{
  "n_experts": 32,
  "router_score": "sigmoid",
  "norm": "rmsnorm",
  "parallel_block": false,
  "steps": 5329
}
Below are experts of layer 10 (counted from 0) of a mixture-of-experts language model. Rows are named router (the router's row for the expert), gate (a neuron's input weights, with its number), up (a neuron's input weights, with its number) and show model dimensions 0-191. Each number is 50 + 10 x the weight over its row's rms, rounded and kept within 0 to 99.
Before each expert's rows: a language model's description of what the expert responds to; "gets" lists some tokens that make up at least twice as much of what it gets as of all text. This comes from a sample of Wikipedia text that the model never trained on. Tokens count by the router's weight.

# expert 26
Description: Consonant-cluster word onsets. Word-initial consonant clusters like Sp-ock, cl-oakroom, Sch, St, Th, plus Cyrillic and Japanese byte pieces.
gets: " St", " Z", ")", " s", " cl", " st"
router:59 61 51 43 62 51 66 64 46 50 65 40 34 69 50 43 61 52 44 60 57 39 46 58 43 35 42 47 51 45 47 51 51 41 55 53 48 41 64 53 35 45 52 55 47 56 42 58 52 48 32 51 48 44 57 43 39 54 48 22 52 44 51 39 36 47 46 47 89 45 38 34 31 54 49 55 42 61 41 50 50 65 61 50 32 48 42 78 52 47 46 49 52 55 41 53 48 52 52 50 55 53 36 50 51 79 59 47 47 46 52 58 39 56 52 39 54 55 48 58 62 57 56 44 49 40 51 48 45 39 56 27 77 51 57 28 62 53 28 64 54 52 56 49 62 49 41 60 51 46 64 51 70 48 33 49 33 55 37 47 58 47 48 44 50 34 63 48 46 59 44 43 46 61 62 59 39 42 48 66 64 41 51 49 41 35 52 68 32 55 43 59
gate8:38 47 32 37 51 67 49 59 51 51 65 49 66 46 65 33 58 49 62 56 60 61 48 51 46 42 42 61 60 62 52 41 34 47 56 55 42 60 53 61 32 45 59 58 48 36 56 59 59 60 43 36 50 62 61 46 34 51 42 47 28 38 41 50 33 52 54 54 67 53 44 44 28 47 44 42 39 51 38 61 58 67 63 50 47 45 39 46 75 58 24 49 40 52 54 56 60 65 56 59 49 47 40 37 48 59 53 49 65 68 59 50 46 39 63 48 55 55 50 39 47 29 66 43 39 41 56 56 33 68 38 51 65 57 51 45 53 41 48 44 54 45 61 40 49 73 56 57 53 59 64 47 55 42 47 53 47 37 63 45 47 57 61 35 42 39 39 42 49 66 39 66 51 55 57 47 55 70 60 50 70 40 63 43 51 62 44 59 58 42 54 44
up8:44 39 32 41 55 70 52 48 43 46 60 41 53 55 57 31 54 56 60 38 35 51 46 45 33 55 44 57 57 55 55 38 37 41 41 54 42 51 46 69 41 54 49 52 46 24 46 47 42 60 51 53 41 64 59 55 42 70 54 47 37 44 47 53 38 49 38 66 73 62 49 42 31 42 40 44 51 64 55 37 54 68 52 55 47 45 54 53 61 55 26 59 37 57 50 56 52 70 57 53 69 60 34 64 33 44 60 44 49 60 61 59 47 40 70 47 49 57 41 43 46 33 57 63 48 58 69 51 44 49 34 41 63 40 58 44 43 47 43 41 42 47 59 53 68 71 43 55 43 61 67 39 54 34 49 40 49 45 59 49 49 60 56 32 37 42 46 33 35 52 40 60 53 34 50 43 53 50 66 51 57 54 64 35 45 66 38 52 52 57 48 51

# expert 1
Description: First-person and Roman numerals. The pronoun I and me/you in quoted speech or lyrics, Roman numerals like II, III, VI, plus ! and ?.
gets: " I", "n", "E", "I", " \"", "1"
router:56 52 54 40 44 53 60 53 55 37 64 43 24 39 60 49 40 66 55 57 54 44 44 47 58 45 45 33 45 56 47 53 42 41 23 51 62 55 57 41 52 53 76 45 46 71 63 65 44 38 47 51 61 34 47 48 45 60 45 44 34 43 61 54 45 54 44 45 68 56 38 58 36 54 58 39 59 37 49 63 50 60 57 49 46 53 38 56 40 66 29 39 46 43 47 59 58 51 53 48 40 38 45 57 35 66 65 50 65 45 57 55 39 57 29 52 58 50 58 47 52 43 64 28 53 41 51 48 53 74 41 43 48 51 60 42 53 45 51 72 76 54 49 43 51 50 58 48 56 56 57 61 34 44 19 39 46 48 53 57 42 37 61 53 52 34 30 56 58 67 57 51 63 60 44 56 52 56 41 42 57 53 40 35 44 38 56 52 39 44 49 54
gate1:37 50 58 53 61 51 46 45 68 51 45 40 60 64 45 45 47 59 46 67 46 64 50 47 58 41 48 53 54 59 49 35 73 60 42 41 37 60 30 40 46 39 62 54 38 48 51 49 50 46 54 49 54 40 23 46 53 62 60 39 32 44 49 45 73 55 61 48 76 47 44 60 68 62 45 37 47 54 47 61 46 55 45 45 60 45 53 63 49 31 50 44 39 69 54 55 62 43 59 65 39 62 49 54 65 51 55 49 41 37 63 57 57 49 46 31 63 61 41 56 55 49 51 58 69 40 55 58 46 53 42 48 62 52 45 46 56 39 59 56 46 44 41 44 47 47 52 48 47 44 68 47 45 49 41 47 48 50 46 66 49 59 52 54 52 62 55 57 70 45 47 50 79 50 75 44 47 31 22 40 40 33 47 44 42 31 46 42 36 43 66 62
up1:41 54 47 41 46 64 49 45 51 49 49 35 40 44 57 52 45 51 65 64 52 46 53 43 64 53 43 41 55 36 42 39 41 36 37 41 50 34 54 42 36 62 46 53 65 37 48 32 48 67 56 56 56 51 54 57 49 58 48 50 70 49 60 55 45 41 46 42 59 36 51 33 47 38 53 53 61 42 56 47 43 51 58 69 64 52 49 59 57 41 37 50 64 48 47 47 34 58 56 50 66 43 64 57 30 29 54 59 62 41 58 35 41 48 28 39 59 73 55 39 50 53 38 29 48 67 43 58 41 47 57 57 48 24 51 50 56 41 48 51 69 36 62 41 39 51 56 63 63 35 63 34 41 22 52 66 59 56 51 47 46 43 45 50 50 48 47 66 73 49 35 53 40 44 43 42 70 39 47 45 53 60 47 51 53 35 48 59 44 42 43 59

# expert 27
Description: Directional prepositions and verbs. Prepositions like into, to, of, for after verbs (dug into, into his repertoire), plus word pieces like Bu, Boe-ing.
gets: " to", " into", " of", "ing", " and", " for"
router:55 52 46 27 52 43 73 52 38 51 66 31 43 68 50 42 48 49 54 68 59 54 39 54 51 43 44 46 55 65 50 52 41 61 43 57 60 43 54 48 61 47 64 56 63 60 58 60 41 53 33 47 58 57 31 36 36 43 55 40 37 43 43 40 51 71 47 58 65 39 37 64 49 61 53 50 50 40 41 52 28 60 59 44 47 49 34 59 53 33 46 59 60 50 46 58 49 38 41 74 50 49 42 55 54 48 38 51 42 37 55 55 48 50 39 41 50 38 53 60 55 56 57 42 46 50 46 46 49 61 43 43 55 37 59 36 58 56 09 56 52 34 42 56 70 50 52 58 44 44 43 40 53 50 29 59 49 59 46 58 44 40 49 39 65 48 46 49 51 54 43 57 61 59 57 64 38 30 51 60 50 32 43 33 61 31 60 40 33 63 47 53
gate0:58 53 57 31 53 53 31 45 53 56 43 45 57 50 52 45 52 53 54 38 36 61 55 49 66 61 63 55 45 47 43 46 56 48 39 33 50 64 56 51 54 38 53 46 48 75 63 46 57 57 64 53 52 60 49 47 21 49 33 52 58 31 52 41 31 41 51 34 48 41 56 75 45 45 43 72 37 33 34 50 49 62 51 48 46 75 46 43 45 45 55 47 45 50 47 72 47 44 42 60 26 55 47 49 62 64 47 46 47 41 64 40 61 55 60 27 64 57 55 25 45 47 53 55 33 29 42 46 33 47 65 50 61 45 34 41 73 52 61 56 53 47 51 49 54 58 56 42 58 43 51 62 48 40 50 55 49 51 52 55 42 64 48 53 36 56 47 59 57 51 54 43 37 45 34 50 59 57 60 69 41 47 51 55 35 50 47 58 32 40 45 56
up0:61 66 46 65 52 48 51 52 41 37 48 56 55 45 51 52 58 56 42 51 52 56 42 70 59 54 29 43 61 66 50 41 43 63 52 47 36 70 48 45 51 45 44 30 67 41 43 48 46 43 54 50 48 63 58 49 29 44 65 58 52 45 38 48 52 43 57 42 42 49 50 51 57 54 48 80 37 51 37 47 57 62 60 54 43 52 48 50 71 24 54 53 43 44 60 48 63 49 58 46 49 65 57 53 48 33 35 29 43 45 48 42 45 37 41 47 67 58 40 49 56 69 55 67 51 42 40 51 50 36 61 46 39 45 50 58 49 52 41 76 56 55 63 53 59 43 64 35 57 62 68 50 35 42 45 59 37 35 50 48 58 47 46 63 66 63 50 43 49 45 52 50 34 60 39 55 61 37 62 39 60 57 38 84 37 48 49 47 48 46 61 57

# expert 23
Description: Aviation terms, score notation. Aviation words like Air, craft, fighter, fuel, plus closing braces and marks in tennis scores and statistics, such as 7–6^{(7–5)}.
gets: "er", " for", "r", "0", "000", "\n"
router:52 51 57 41 48 51 77 65 31 39 45 40 41 57 49 49 53 60 49 71 43 40 42 46 57 44 56 42 64 57 53 45 53 44 43 51 70 31 66 52 56 41 46 50 59 60 49 39 51 54 23 45 54 62 49 40 40 53 53 45 35 39 54 37 32 48 51 40 66 52 44 59 62 51 64 55 54 44 55 62 36 70 77 34 54 56 37 53 53 53 54 55 48 57 31 65 46 53 55 53 39 75 50 59 56 55 49 40 53 61 53 63 51 43 41 42 54 35 37 53 50 54 66 50 42 43 49 46 54 56 60 29 45 66 47 44 50 57 66 38 39 36 59 43 66 54 61 54 63 55 57 42 68 48 26 42 36 53 29 51 41 39 57 53 58 39 44 57 42 62 58 62 55 56 52 66 58 57 40 58 44 38 45 43 63 50 47 45 34 55 37 47
gate1:50 36 51 45 53 55 43 60 45 62 40 46 42 41 53 46 53 55 25 39 41 55 46 60 62 42 52 41 52 54 48 50 52 59 47 59 28 48 58 62 53 31 48 53 42 57 52 53 39 28 51 24 63 68 51 39 56 52 58 53 27 56 51 55 63 41 61 39 59 55 37 66 62 41 54 67 41 44 49 47 44 54 49 61 48 69 42 42 33 45 47 80 49 53 37 48 53 64 54 54 45 39 47 37 56 45 67 51 61 58 62 38 44 42 46 48 41 43 41 55 48 55 56 58 58 40 49 48 45 49 47 39 63 41 50 43 53 50 45 59 47 52 70 41 53 51 53 47 70 49 59 30 56 72 36 52 39 43 52 51 57 36 57 42 57 49 45 36 66 58 41 31 69 32 39 46 60 32 30 53 63 31 39 33 68 45 48 55 43 53 46 52
up1:35 69 54 35 52 75 42 41 49 44 40 63 47 43 50 41 50 57 46 65 38 53 36 59 62 47 60 64 60 61 63 57 49 51 43 66 43 43 54 51 49 46 34 47 60 69 53 64 52 37 41 40 52 44 60 48 47 41 59 61 51 59 57 59 68 51 52 53 32 54 52 56 65 51 44 56 47 51 40 46 64 51 63 64 62 48 60 47 46 43 67 38 33 54 52 51 56 50 45 55 41 56 50 49 45 62 67 40 44 55 56 74 25 51 33 72 52 29 41 48 51 33 58 56 43 52 49 74 54 64 57 44 52 70 49 58 56 26 55 45 40 55 58 46 52 45 45 44 60 55 55 48 56 72 54 39 46 53 51 39 39 56 67 48 56 38 43 36 62 44 48 56 60 34 45 52 43 48 38 55 67 48 57 45 75 61 43 55 32 53 53 41